Weights of a small mixture-of-experts language model, trained from scratch on English Wikipedia.
Size: 15 layers, vocabulary 13568, 9.82M parameters.
Training: 310M tokens, 10171 steps.
Below are experts of layer 6 (counted from 0) of a mixture-of-experts language model. Rows are named router (the router's row for the expert), gate (a neuron's input weights, with its number), up (a neuron's input weights, with its number), down (a neuron's output weights, with its number) and show model dimensions 0-127. Each number is 500 + 50 x the weight over its row's rms, rounded and kept within 0 to 999. Numbers have three digits each.
Before each expert's rows: "mostly gets" lists some tokens that are sent to it at least half of the time; "comes before" lists some tokens at least twice as common just after its tokens as in all text. This comes from a sample of Wikipedia text that the model never trained on. Tokens count by the router's weight.

# expert 5
mostly gets: " that", " which", " who", " but", " this", " one"
comes before: "|", " a", " to", " he", " was", " of"
router:461582539492461437424504545448490517483571443459558561472500487445508517498514446517456510499518506524491541431404527537542520491434520560479576529621539495498549357484471480505500546540375495579481433500491409491493578540444544529464546401468527481577531596434522499586468456496440605512415547453580540377433439466568553513452520583444568519515477496488481468480517522500545523503510
gate5:526471588553494529536548550628529458569520474475608426572418397553452494533575512446541432589518517519427517485358508487488447512446433537524499462468486470514492379447475466522493531559501546484521492532459574502449573545462496433529600547506457520560465576454465507612495552478540463464484460553496516539520511518521531529502449566470454434530545525558568508605526507499499524386547
up5:533514535514564553502448576648489549412495534441456549509458422429491444482612483509505511482577550520548468583446464552472571530511465488534446565476577542603416424428511500504484521475480465514473522492450463538536557530530564459448497516454490441539379518583452482514425530466483505490528442590499475462526526587517456573453405539566497514505497511572505639581489539477526536497439
down5:402430511484502501425469518426443468402514435511457527479447446478511507460519571524556540476497522426503496479515463514594618507407514496506518559472496509442511555470484459442525492610518426464423467475405399569444566419448493459560493503525485444532549428483546559473501530426458533544490494488538452494513569513458441481382493482531554650406452574526429559511507532531571489461485
gate6:431515495472511543446613547495540479484577490538424503448523523459474546469394518546428466502425494521478448531515521550492518521504493438485463489549486470501465565497459531485507575511467500520466487384523516484394545559560524505447490489541527484592539447497486526537537366577515352514433545565491601532555487591562553493517502552469483462557568556403516529473469584396504614482571
up6:520533515495507443506461489416493515523528567526499433476530424467591524442452477438545552442497512454440463544489480438453499524367417568410509500556501615600507581598569448500447475525488497594440501507490518510539462563496519485475441460457543504551580432513482534570598528555401542437548524503578561548530412604462571499509564433497496484468528460486510479527573475534472435562456
down6:517498454546460479536440415521505496506500529431492529453554511466475585536601482473471548464463575516558515513507452473479424582462449454463575574400464520541563524583519499567589487485548525469513574506488526420443431432417496576454532506472451601599496522620588534508467574504535422572483468517548520520481515525565528520538419456545413448462551465602485505547414496470450490497571
gate7:484544546618459534468595519421502460586486444426510520486500513612559520460492470465524444568518550485472445496446540517466493626546434427488470479580474573544584405518410493483518575537549496447542598499544497493497492497467458408523427505553496517499453588397559467501500537523521469493541513577536474435523448480518506515411449523422458547427570525473568448519519583476509543408548
up7:501535451466522440586518512557545491485498555486543532560567494425556470455581553557533518509443415511478488513593471522532414524512457551483557476513428529572496562512567507408432586464467507545531500500415513568539569498444592500508476489518460518529499551602537488477455445421540479583480565455499437540499505436442563606512547528559488439637516547532438471535510456535662525483501
down7:486576514481535498509481551501583409568521562464418502541474563602490477424516495613518442585458412539496517554520505529481449558509471552446527479549583515488528491475473580498538563499497485498462571516485626577392454569507458444540489473530446407555535504494567467456439475492428431607506521547427437490534417420538519531448588478576493462549545516489420536480490500495481436565550
gate8:511455484419445424523494511455594423465468413444594449511530489462570420510490431443503494536419522465528611469484418546555477500500518508447466508499401496449533508469570450495383617476466433553525480442506474537533517508505460559496543523462593439453437464575497438506500609476465497515391512447471515477388541429493520442530509466439494545521481522503435545550522488470558390535554
up8:615496572420511508576593423512533504546513495446524458508475416502528490583430458539413507499495479510482413548598479455525428462504531580517531429549510459497565503469477482512453498453525474434552402360417476511557480480445575501487471600476479526446498518588539467510535487512492543487394471427490547455388575448485495445592489478541521493527537501390460552461466496535510473571555
down8:538412441417631508567509503541499546492552531516523541449544457520547505444509446488556505483435507546474606433540548464545518473454479609491485446536520521525546445508558494538483436627451479504525510494588543522519499444560494479514571443508540460548438608468480523428492630483415560417508478524601615484539591573553490553477465466487565545523565525542462511508499490483435429468521
gate9:493545520472575494543485469465507526503501481390564457419478485550470540502474563539539594463477587465456399447526544557465481569488469571481534406567469494605580469528513516490569529455467408542544503489460535453486469531481423619527447535475454524556587507543399502495536506525516575615483538519486554505441445561504515449490582553547551568550421466603444535543526475500592433473501
up9:472569513546432538446480516505475515474514417402494494446485469480440493506531492526564478572465432518583478382505512392501547517424467551485615523496436417554609486458489462493594398486471449522626495494489519528512540476506493521470458449520433557524530446518455489519421499591548521417471533503622521443430463541445529530521457459549581561525456493530472471515585452490567463431421
down9:521482461504453436555553426557599483456515375499480566516367482524423500551489481517546383412532421461542559533517574511459534464567554531443514510514554431588436511510521433533464543502482472465474635513486566564457529549541513541515455465524474559433441481503512480496446452534526593580505456462482428498466460471552496485478548470513549563536510541551519418446486489534587618507436
gate10:571511520414559458576521494594452564500410577469579544502560511513497536464449488564552489481517540501524522425530571558382465490439514512575476388478556440513471490500507469499556520422515465619496533507449498385582500569506440513531545500434524451472415476511576476490469414502439400483457483403478542454512568485362461469508460525511472501495421541529594525558528487458492499518491
up10:588469514417528505574522458561477517517457621559533559515564568526501471464433515509576504493529566576543524522411520535480473479505466537536579434533571496527538584450524434493469489500467433539564485444437426473551458455608501619542479416518468566573542505540448470450479526366508579493485473515514496520526514550510624420512468451539490516527439558477452478514581486486493454410586
down10:539516461486519460485467459516471505532491540387479546477506400520470528446473622486454489490551470525525529571614509457586442433514529419494492467529466567596549460550512494451487503543482511457416558519471458588371560471582526550493499489565513588492547524562402606545508533390508509528572486501564518529501520563565422552374539476556496483506488448467509489516530411546478518576474
gate11:580450544463517414598484549485539478481461523540483452508473477520504470444557499528475543518469578439554453480528583508483511505475430465390494604513592460484538406532546484463480512489464544572492386502475461542496555473499527518487559476471508432456476541516435577498434533528555509381491464404569561563503466492520463593512544541496478416600476625421483522539520500483451408385449
up11:468490529499513480459535530520480590500459478549611492508407461520488461491554453484501525390510507432490434474507532459531494513392424451466380532510616484504483458601534583449493616428491491522443410509531514552554527468518540565511470436473488519475438519503418473542360457561509492529552551408556454543509523469460598514491517498456510465521433628499503566483511500472573407489486
down11:446494538376499559471528438514535554529573475543511579544498511399525418509506452432506522524479471556500532474474525571540437559547526514565534452601568512494530481437577526546521509430487470469498553513492599456541536465534617608490550506471592495533514507446500474551416475532526518546482396412452539445530455560517504615448467450455431528466545519555539614463498557493522604539500
gate12:517557445581507501456557462552586524487521409503457492533550454386560540536470503524643551542463449436553570590505491503492535443534449415474490518463498457478488522511474565428509513449422483541465563424558460512456438489523495468533569540549450502572500394532516584460465426485457467445462442493492526434446443484457497492516506570418541538497519500398463504551578485414399470603447
up12:531465539514433488417573361512574527480471475532453487547590506448443444442515450449607555462418438499536475576545505566477428491543485410471472537586481494613563479536547595533517475570405427501462563509553471513492486471442426493517496533481415445510559490552475586544444532534449544434456529455471559502463437500466465441432520436469565496457453504411517471523559528461476499570483
down12:545432470568460576486517493484496581553533490565437565504508521498503503449462511453578470442539460439409509542502565605531468504581551471496488500430405570562543613494498533517479598502533474422492528458499541535481578567465507485501580445573577460365537491546453473504531475591481421438419522559517462521587489504483498499457444476539402509524477472411408524507426560544542493490436
gate13:536547550513386622467485485491600580454439541437464490607476508518494488580541479472549486454519487428541537452470540453461498441491560489592504494447506609459551495488518518484489520565385526476431607526485495515488501461470485474420567545573564498484516542531452434476460489503561450585546506508533523507538473539574512505458566441436348490443602558506418504537470499436532474571521
up13:494578599469416574500603516443538565480430432486499526433527558451485484588472444436535419473535542373546502510625469520442467489526630479546529456490447544500594529557471495470464537542483461463537495445515387496565550481491474489517503521521535493481546475483355494482521532480428475484495508451638520562526481468529447496480491549453525516404533567447505477546458566479454463546528
down13:533421585414601466454498528518527500546554453382431408507462473512584576504558496423508474545533447478471406521506476522466550503507436559478469551517490510508472563573471508450406513531526429479561518530473482486493480535464570459553513495512408468488539426464504509459504542517511451445500487445448475505475552473645450540450488490539518422586510427368505571539400480528447483412408
gate14:468517500404506544509500508466439464471496513574533369470502505548500500434496519510516554520373575488428475469595562520528495536485516548510433543512529539485481532460530486545551483478401483570522501575457529470471502584509471484355522411482413426518547556451563621488544533493473549476596470490611577442521487437521469507525485553471516562478592548424505583478532471455474397535546
up14:484514469420562557429493450437570386501506467513498490498528557536487511466401598515522602625406540492499405515570481552559500526501475554489521536563447424557481461523517465493462519581460501555477564561389515431489440530563499448400560526491420466494543486416534519557468451449489564449524485489537543513506521492494431530497482506413467461474601560461503482495572496557442405567557
down14:529508547541433519571567505487520499574489484492438533641536493505434555571539519532479514497505518532527418608463452507493533414542495507504469527567568532636493460558465498433479407510411468500480492472528465517522514501503465494538470512489510466425470430466476323522522552456564455497589575456475519546555539514425538448576471519496518558410456483526460536558581490500406456614461
gate15:482521461549390513569502524528496463571508464519631527519512539502551532496454483549554448535471510499476458450411577539467495560483402500499519431543446494538521471464446440527484509449431534451564478525467467505514415481579459543485438437481555503570497617464433472486508485579505577453512613550592558481437521510389544566537488587464476579538443528529455446557570442504519600502412
up15:405546554528489539535469507522504510559392478531575521476499444530539528497533500546510502569592452550570428523423440487447557461556384429438429436540534481474476482452483469579511480462529437606569548538508546522425511533496441437543541504510509477425389559522469427485527494514563465520574467529613511508475520429387530577473513474536502507578493570546486502645473520469480553467516
down15:482451542459492526463464451479529572456590478488455523540453531533529451540503548424532571505577500507489539552592468498504482465474513436480462580539494584496447551527547501439521443525521386511498442491556519519426516492429526354545475441535510444476575523521402529518505408567536532420479442558474545477500548394557442495565429528630381421578491429469511536510536504518436529542498

# expert 13
mostly gets: " with", " for", " by", " in", " into", " during"
comes before: " the", " a", " his", " her", " an", " their"
router:475499467435444440419504509400439464547538522592561462551468487564531460477502415492559576537491501540465424521450422491450477423488551592455502502497585464438485449436495441500583538408507394505523558544554529488564578501450473538541580526551566466485492558469494586496451422450501449626528438479474478558413450499520451419472522505568474551509454517443437503498551539572514533580477
gate5:597444482512532443508448463478470444551600406539506547434542456569463486587458440458619564425553486517447540485535578466433562478485510541505495588523546535549473523500577611563477523458462522561426464582435554486450490493537519527485522454475495517467419569452410553536577498463517559453427561503488509533506461520485523482646536584512420499471533506546520537490569511527490470468596
up5:551449438495487427520492524529401469481591391483488542512533572458464541517515537380461516527571570521489564552578567404441505521536539532425394488534511575497551485530510484538467533425458560563433538541447505451551454546521515594464448445476460595480525581441491514578550425468552505506458452541447507573533443430503516493587542491540523542510557582546498580497573494541536522514586
down5:535521423531514413574575439557540396557561461457501549422517591554462486493455460534466448541497471459447455385487546508448512556486505441528549470564527518473585544466426522547410443432518537498443445356478472425480438418473443484466416462546501529511506511514510504536584585562521420478511543461429477516522463518439465524443546612572456538474514491505532461558482481490487535558584
gate6:507494429434522483593494440462619420534509418482529435481490499550461578447425446422531524527546610467503441530591450506468557456514483556383583475561512487520499531497522463481467543383563490464587560534491525475527468499480503552512513467465551553495461442473522561519552449524453529395528533504468480492509424426565586532559590567427461432517541526490482564520598560493487559434508
up6:498449522500549495461397562545458426530519397563432504518527511501556454514560526440513422519568485462478467439465449512487433460536449492556482475491525532381478513455541521568509523536464622458395459452450522434522500571407472514527448525487642532520481428541368439409520512476465560569450554500481519538540504451565478459536497477537467513544511503555519596566472494513583419467572
down6:554504518539537538465530468467496500554443455511471502483505590550484470485576491541566508464522490510461546477550544503452479556440483500518579434532496473572499492425595461550407408494473533439520416424532460398435464492515542519467508415468532496534490492504421449423600597538505454554594476569536477398504367547455596501543514620470430481481560520449505476578436532446421482515493
gate7:570475502429527524513511518566443471450560563497452375479473458495525460527391515535624543527468501466405434466407529540457504485443569588490492451486544572432505548471583514599509507566519445536466540608544522497488457456510520473447543492404499394524493573447393570490532466514475458505500553459439534486572518555456447564492558547544469573459540505490572566499410541512456513534474
up7:531418466494543524508542547609450489417525488501410505563466522492535514500467492480550503526520540554560463447551592560529532474439482495573555496587596465440531434432484481518417570495510395416572497549564453542453518517473511370454499559622481440393473486482479481441448477492492479464456514558569576542450493448404508571566543537468446511466590488463469508500468517429470485479419
down7:429586446577460489538540503543481470518449498504487586462512544547528539440574544436498515542520506486536636510570497479506507600483501522498595496508504434554448598600478542467423580444431475482556484508531568497565473483520474557551459477585505530406488467498560499529570461441488476435483488497551560448376395510490518417533504451620600532508449437512507439507533521508517400494481
gate8:589520530484405511456589552519420512522532549497516471520587494567461522462531590485507531460455526509533438576495497479540529434562504489454368557439419475455464521449501566509474494490556525511574411504517463597563472517501460474515525544460450530379575483524603474583541501488478529527481491570451465535562454541585547439531496513518550491564558502540411534524393472373495528589537
up8:540535530547384455423463524458462491509496554484513417571505541483491489498541506508519550553470542449452484536451612525463502403550500436404481551508433494447416383465562546541452555451500574513559461560461491550582448487546607477504529513456488525362528544457485489577495530436417506581540474584458523492496489576528491430554389479498470463595532499579476483508492478472411530517481
down8:483423479476541499558379468505411513521506460482539484493528504460492422491435536498423497527535488519496592556490469481443510461511524473432578491569523404587439485510569416596498500382433420437462552492524496482463585461511565521464504411473456422552487439421507404433439487495502474495485511466516513397472453599511513437534436492494512560505572559506429422430526522403518504415473
gate9:438495455547509556499422465442487526459498434519418484555532514620533490500475480470536527443453530489471410558494604432423528517481512424591485508634426558565454484497504490521619507437439481474459480562472572456484517471505538572539455437571487524494547495477522472501518389536507519525532540585453502573505537604539441473532607468509559396440532538507552606510464519483436500549532
up9:513531492578501503481471580563518543483503440513462447616473490494625438550470518477441541448465435480575466521432605530424482500539494575594441427412429504463541488489535534506535535484415544451536483487502453503608579479509517515548456416563468566477467473409464488583544451545454506496519487517540553519570479565519476427484460462571596609483492545485412500474507454433454502593530
down9:505562478385394437532537558436540431461494465470426524560472508450468484432518510595523478472562505404620533494477466525511459472513500573520453571468471491575470481490489435548477569455466534534563578477460466575491535497449471554517495415583539446511448557511500498561478453479507482508427373470454499436431452444485504642490533478545547558508582488529495372467530496559518523421520
gate10:520460467444459533462515528539541499534512430428601450527415487545487499482554417517491470484477490481504453434401542461484479647437493511486463533537527518408493455433457522543643510454506475498461434551469568530474581490492483524469596510584446528543501443548455419505517573473538544532525500618447417577549544506554379468429530561521530527562520476519594524509422458476433493480472
up10:461477473456444525477520485590499568469509441490431464530471527613456483499562499482426562389490503395526509524507572519471490436527495536530455537539516473496561536524538398565536371549506590530540473531588447490558543494502531564534482496434423478392595397506517526509523519547476498463560472549457507646488407498580525459561482552540479456527534574491559477518475471468454402538466
down10:599463502578454481542538450602545422537512539534613455558446546466463558554441540496526498505471478526534428542543579459557348479473511551579512553488446535480511482451517569521430536478474551610444515529426419475476519475429597512462475529496506369549505528554441437562418478521405491499529545518555506528466480450515418491538474482432514505535470495483547424535475450508481435570554
gate11:424478504462565448467413509401574524483541510541504459572493525465566500510535443463535465469509497465453490499589605561497467514510392564438438566588506580553484442399541525524546487510500443569457439531486607546565464522515440437505505419608553501493491479585473536454583553475431455490519446487544485459529521474407412491508560483518477482548528542531456479482502496465549401470369
up11:621521470506532543495445463579483479468482472530498380514455465572568487495470463480501534519434567539527562525548438501535669456475503465434473574471608475583634516593506481529547447451461444530513471546562496452567391504471501540508485479448479520548558540512478525530575483482507628471523539435446531485495544568450514527529461579552536521416525392473500461524544534500474517536464
down11:422461506588556509548518474524413544533538495514590501490499570535444533491394517549513537589499473471516494564499407435560551494521440496498485469551481470467442456495418569509541451535498541549505552554506429416406514483417496478494449577492488416533630563609563505470478443469453492399510557531524550469407539504538531523462371459528494504553444492571531427453523475432466569492548
gate12:478522472528539392462544501433495453450481529487415572442507542479527491493457503533534500502449597507550485592435413426517582542534487475456438486485494432575438505563422386568463543354489500520594465573540480440473480502439521506545418511508485453471491458478469564543423458503593413537604582495458471486445482511419517560507531494483430475568552516449483490555531568486463478532580
up12:521517515509519472414466422498477541491514582541535497389519484457510438541456503530552447519525560363440523510434507554581544577463505462453501508490438460540482528528474496535552465549573520477532484517518422510468446551489432440552530530454486523595492495555520498580472493534510466508520528497420437543438452442450466497483554545517550345506535460423406463477558404393490551362587
down12:488589487517541548608567568563511545518549414530465499494530509497484581513498462488518547533511418500500445526492553498456423491482557625524563509584638467481571392465542451552507520424506510406514404460568459410545490507583587506500544462484523491480550488540547502534587558523448537502558484508472532469464537551561465461447599511578476518496506520513523471612466548441493575553434
gate13:524535484495453425526531437470491426503505495646481599480483532513539439496457432484444472556478584426519490551517500529526543377541478535480403526529537515514532452551583480456450499510383485631569538507552480487471556418453483485517559549433550469519461443479520568521568477363494531443561399527500547456456566499501520582510545466527490548498530550427460480538589501517437499576503
up13:513479490442554526563526511483497438452555510557360445518521444532552452469520485521422419491510573469523426548498523498482535408538560503462366584539476465399537455522604467515569575574453496495498555452596511535478576538525462432521511522538535532458444541447530535519487440402564494377525497486446588378531510522487492528482501523539507512530564524356517481446482477498469498486514
down13:518515453464531508499521588429559517553423510503500481431583519464451471544515486562537530473530556537534486500500514539574481484508585607546501563475453440443570482418524482416511555547517525473533421525541596484438454578570464528526584625483632538429478524473501568469473481432506476484520551354427523452596471488502500487597546491526504455507419476543547482447542595532522539471536
gate14:646464470538508456455579394457451545488462531449537400506518433565446522529558484505494493552493450614464410498434461426533464475502622528483523477603544522494531470492590547508533429423474518475457607565519563493535453528576447499500528483483479389528542492582510555555518556503496465567582483463484505513503494488502433501494499408486488550612484476451583449562487491423502469491473
up14:569519489483480459495508496505538593448456518522504426449538481488561477558471467453546549478449497524493522447470416449523570504435421546520487483589503536443541437502531499462509548559566487460518540397537462519428515479518344462593563466494457544478464588591427542478526475489427462491457565427580481504540594432500545486385464447474530523525488455393643503447482497475469421463518
down14:503591529521469491513454478399516487514471421507460519560613588561449508568545527572569510563509553487558449494474435527464498499379439469536481589461493580467498436528550491383537551472579424456485559526494499512529515474529462535537408519567525448494607492552522622448551526503574464503490479532510422441519411451438466511445622520527442496533509466463513412540575529510518527516493
gate15:538427524457515614481547488435538408515460477509494500563477462493538510542517479519483522525429577572437444536507561491439480512444469483448513504468503537432552539500539482564457482428427533435517552576473550441467471573546416428446419585548426486517543483513421532559467452448466572593576425487582486541585485543456428526535480520517474513537613443494489455524500618456488456624460
up15:532424423644536504591496559556517471437455464492553520494485519536483489496448533508506550490557490486508487583424441528472564490593495393476487561528526534547526446506518344576518453476464508468547512505473516495443385482572517559458531436418419475496466530522610440498509568559531506460465440506507422476470496495481479477527496387481397513547521465544482469558584545577606513523521
down15:429503428562476465502490582508466455439478515547505441443466558488491461562480494541548438611519524467422491448500499508507588596544467437477585528502427513547538464438517531507498564450531421551526442458489495568467501482415499467485519461411516480400520565550485502488514589446427536499495493475534611504488446361539578393497450458458473567528561513535525525454536524524439384474608

# expert 14
mostly gets: "er.", " 2019", " 2016", " 2008", ").", "es."
comes before: "\n", " The", " He", " In", " It", "7"
router:551506510437544479498452540383551533473559539477381453529529438423505490469512487518473480372559459450509471506442477566546520584408499561548490481455538505553460528591524398506493563568446442443425534541435550543447550498564397515557507471428470414480508545480484478492489511497421472485582468417506529483527474519452549463458524520537483532436390471370461413557552518493538495548516
gate5:500542516478444488493518490527486520473479503491514502453458458453488517525596473478463525504429445412480586483509508561491509543397461491426582411428430514527545644452456451546587532451446424415533505453499519571565537503566464470550508548420460606474537563560411469475521498500405465485571518472571460543541522501538581431582596498482469568481458567538468525402528570522475445480455
up5:510537447469465564560518514477507550489445511489472500536472442472504485453525603481405519465424440437506536474605587532525515572485455501403548453538483527609560526454484454487608492434436513445558506453490492492545479433547433482523434553574458570495489490583505577479518470546457375444587542530511507519491434519502600510444567537503453446406494529478495411429490491534572469529377
down5:509558365544591520484428490527521473572477533426494517426532449534470517598589425454505458541469443544477408603484469410523418613467436520527538539534622602507557451501528531537432458515508517436486471536459490517475510514483485448535526457483556533513441426587488585606555506543561480486553457487543533504434498482498571506491454473480516430498519539479414524410483579527557518475510
gate6:570460457446533458462532459522493559507460476482517553521529535492426414551556484560522464405476481470504461436503547470531558485435421529532500473500506499568462458574501457512518564505471438525629563651498535532517462459524465438470465485592468502516446528451451519562434424546494433549447481525446474441451457445571535504618561530588477524516334505441501555541490479448473535598539
up6:509458493563501550540599494465508479477488555487494527501583501525480519488540525519488409462468430624477402526482496421523531432515462576499418542517470527549574464492477481510538509533502506462508613529559550426557528417561444438584505455638480469474509568480575523486497486559614456467523402499400438512558520554431515565595499463559487534499492570510496589561480525542580531477423
down6:549548563578456551556438428486486479537594516510574547370547529476458472564495448501497572418533528463479479462469484539444405481497444453496556581496426480463560469482507514659483565448473530519470477487602565453478459450552515537499501604506568507558547503472543521442420469451581523490452471491563514494538435532510457558538597552488467597439551503514500471504452551420501466466593
gate7:587520463498472472449538473432505469556467445558472562599469517492577460520502480433526433511486570584465438566488515551577444426468422536544441535465431443512528520489481555562525518523572577394489495460544497531584546568431519452476565499439523433490530607519384454586513478534508487493484456593477581534530388471522471513465512463572537594470545480462487559584438528510503562512441
up7:510542456512541466575577534479531491411463543554577552528528526472542441415474511408530482508445527497421450617481493439557509518440439539553428464505458445494543468455485460482500572535640575500485546500459475489588594508478575537581520511547487476468516579484518486522500606456528543507470477562450526395497503576413571453506497400544547536514510553590474486540419546488531568563558
down7:433521473525468453479475443471504602589511513489416535517499463548498607499449561514502527487485533535590483558537517564451500497541509519459444575536493426471507488585520535568495426500504518473452489427556587442505529561585561532568520441513378527483490557585447496634536498496505515492485461558358469464532495423619476488447526497455543403497554495435432505458594445537513484471546
gate8:501558541446547539529593494473538500466479517492531487505566494553527554485423495435516435448564542469555614466478531521505484544484486600434372476526460563553570501502495496579515397479539488537448612537471426484522522475515468491462518414526525398434467503571533369532493497606489490488449542486402501490470511511561529444487515444552424569517459476406512419618479466544549457506447
up8:456388597567572543452550555495474531447489508534453421491532509510497501358501507500532487502540525383484511470462542425470493520452485480439521467450436497511603472472449457522555485424529512511473477581455483541492551472466508605511430495468531438444418488519575479459469488557520523473571581454527529545438586498504466474576556515512457465676418563532460449588474522499498460417523
down8:443413522413419424456449494459540488537505525452508433431472497587512484452479480496451448483540481488475530494566534557450563491581498416502533557486536419509571632459479480532417557568459490465497517479505538547527457474535525481435459486582514428527512467541568454541466574469469548403446632511485403636463526438530471471514490529543468436411511517538521438475556476605453530544477
gate9:477548447456469548516410533450583534392440494503504518485482427508593556560519554474509456475486498468555475491510544526437465579435496525520535478498601512484535430445530472515506480481443409476560499472538507517415492496516391467450487486503414506481381473533468454500400426563536464530474565556500525519379516529396493522543426561615590500497479423561425436526531530418425520506455
up9:521553497415570489521436554504491544505457470548509472446467463455488563498541464502510528514502562485405451460639541514487424549451539553391507419435607607505571480513591442533494433518481428553555518469442523559437496473558462446581524440490382478462502557440562478417476436585495427552506584482498556499543482504434589437488433530527502495525490533513490407461529482478519552479463
down9:542494499547360447455492573490451379541552571533492491535503619495522536492475578444535436559548504531474519426451545386443483482467460491409408521506441533498440467446561514519465506472487509482494437506403618455471504552521462498590506514514565447437536570465539545539470485518480531549401497408456414534570438441484492560502511522462466486508554505559479556446530522577494507427577
gate10:551452541542567498551498479535536504425388598460410525523490425478433509516440520550549441514434528427465485522500510530450527530430612504508550501495569522532436575403481479538580434500434489448494499599542507456503538499424458535482528467504447501532429503519459480608559393522561485515530489518540438605540597436462512482460460432576487480474421433492428507488487520527483363462475
up10:538471488501492457564519511483463485353493407433549498507455496535514604430411487464549482504529514513466482491544488484394496557443599420536510457427453421444525583559561498521482453475445455475534479490412433446479497510492501475460500464387489470574540524543459497424559463474440490521535643533467491475392534506467567495451606475488465463547440426530467553463577531497472435538426
down10:452637433474445532445427585407486497524506513507501532488490495477510500516459491458516495471583477564572515529465463419478523480602489567473507564497429573441521374507490504530512458408517553627510452423478589489476452487572485411394536410561511490501534553528584472489442602534500513501484459571525546515479435520454534531531455539436535490554545583543486553527512442484508590482438
gate11:489472402520375530483506498448537421474587575459502432492485583559569525556457542543543500538494495483475432503456414486479602537429506520475436440401538530472463441625589499572573573460573529516561508440532533541429504485500491504406473534524552523577437552530467440477445568559533470566487475459532514503414516566507567494495523486471488618525464546443461475558563503573540501494528
up11:490488484445437525484517517543558441479549544422455470565483577536545524545549423501439608532524574372468536557515489495464659546474447511554542456374462469496551460532500571485467471537518438467582534390513507479515440527434563490482418596534551536493419540524451465493448510525460458553530459485486499501369474575464495546491462445556548552473487471454479431553481462555452468462543
down11:484599450445469524484460483486449471504539467433522504541462573494526413500559426534607524549470507459526537447595452475459561538566440488510436581455573546540491469447524518500507557452465450529522408554495512410470567410477566372605580376532540527468473447466442544479553448429535490461480529480524495525525535479552593536543520494546423512519516452390448511508517522481426475499412
gate12:527479518527446485483446602400469540540474456417530387492513468545568462510545404525472459417460510484513471432440471458523480561383514487528441534490431491514440496501552608541528494510442487529551576420500482537539449566494498449499480538516407558540427466519491389508430527523461486506446438484527383600480426545548482452527465477489461462545441487491460439518575407541554491466615
up12:498415442481552466473600596417449491483449529556527507550593489433525496468535484551562516431485563484442388493388544472560521487540546492520440483457441479510499478451550602497488519551454465598577553476415476517526503607513512531506513431434485403524468588520420476511431418543503482574452575521470528571501458527469464438430511465572537447572523571534520458524545451511515555500567
down12:454473479549542452433519554567573545442566521541474414575492503468416435592527379516454532568528587556491515461508542545442511443527580523417566472493531512501470469496535488541509467437545523498540510529578521489482552594507455500502567426503520434480503490454498508473400387571470479466472477554495593501492533543473523385529490492481546515575580367498440402504510403548487526510437
gate13:567529599436477457418560532580502497434509458547453429484451577422516528552476464502551476461589469480491491547456458505551538532482469519484436426445442502491572484508481357489410562452574464538524511508435578560501467531519486514522445500512554526530502489476520443502466548485523429473383531507473527522529475558496548452472355529412482557449498506553460420625463455417469515601456
up13:484579610407580526554581533589579530479570456612567519441530514443489553601517499535445469437568471487497441531497529519516453527531438538495447390469547525487574431449468463473474550524554520508502537526499599560522466551540436519452430506512518506480544458564498442432485523486542421497404485534490530552463486518535526442474462510480496580502530523541493381610491491403396497527457
down13:407456452407514458558435527592513609546572503408488447571567497592523549458505518553491571556469429496432615567539536475501510533538511559480527562550453515541509566459601418563489523549481576553505561503529526518459528548515490511437532407422549513426493510447456518494455404472555493539505452515605474486570420504508447503436490498456572420483515443486475505527572484493456532508424
gate14:619497513439495495499538424482516528554476520609489524565442480519499500458573553471479468459510445433587446500487491594569490469465552563435454460514463417593452515559470400581478487459529523595490483553492570530616581579522489485455552385481422482516569530500453540538522470487519537530545456490462461445526502544405565536550588470463395464472552507468467514504483499563547531558412
up14:575519479454483466564515490519557569460453394525445495552467482474535410486499375530418500426622435432499539541497531563509511543425566493447514482519556450556420525513534476494514450493524514541519584516448521474518587447454542499473518544449509583567494491516481626531451472374481560574464474512491435532446574483465470546425547489518465403510486447514501445503403384533544503565502
down14:385493532554489588456518444451439408496483414387547605401507487395533493580386554492520429537590550546512503484519457452445438443496469404513583491478481471454494434572512560525513472542449501475562459477517508459494416375546493401437509547551478523422485501459585557477438530504491456510488480512514542456499546510515419508487456515448536532535490450511600485518481465487469462551525
gate15:455508579407522435531523425378524578422444503518421441497574529466493495501569437537456544439378454448470538582549500494463505499530452501476435528508519485510503485507516525381551505489445418525486541573501540532623639508415437510461508541481559489543480525503453536436519543535380501493483462469495562523501530569484469445518539576514572494579523520438516450521489459605505481428477
up15:491503540497518439460520420443483570471473565458502450435564436455499520453484466542443552469352442419451602528552562518481520508564524449372450448538493483530532466476459548451509451485458475595507472525457490460555552516430507583447441593434480470506556407554464570479530481549378575479533494404544570446534503570516548464534519560579554518497501546472555476553537524498512489438448
down15:516427482562476515498374493612488448532441522516580501432517536507546403463487584559565518563445544572518506432490528563529432480570453531457421421522512466474459574519509425497450531502620482493478476444502532405436502458542529470559529501450492526521481463519473496521501555550573518394551509523530474514468428524588551464419552488488483539584468539397452503399460556417440542468556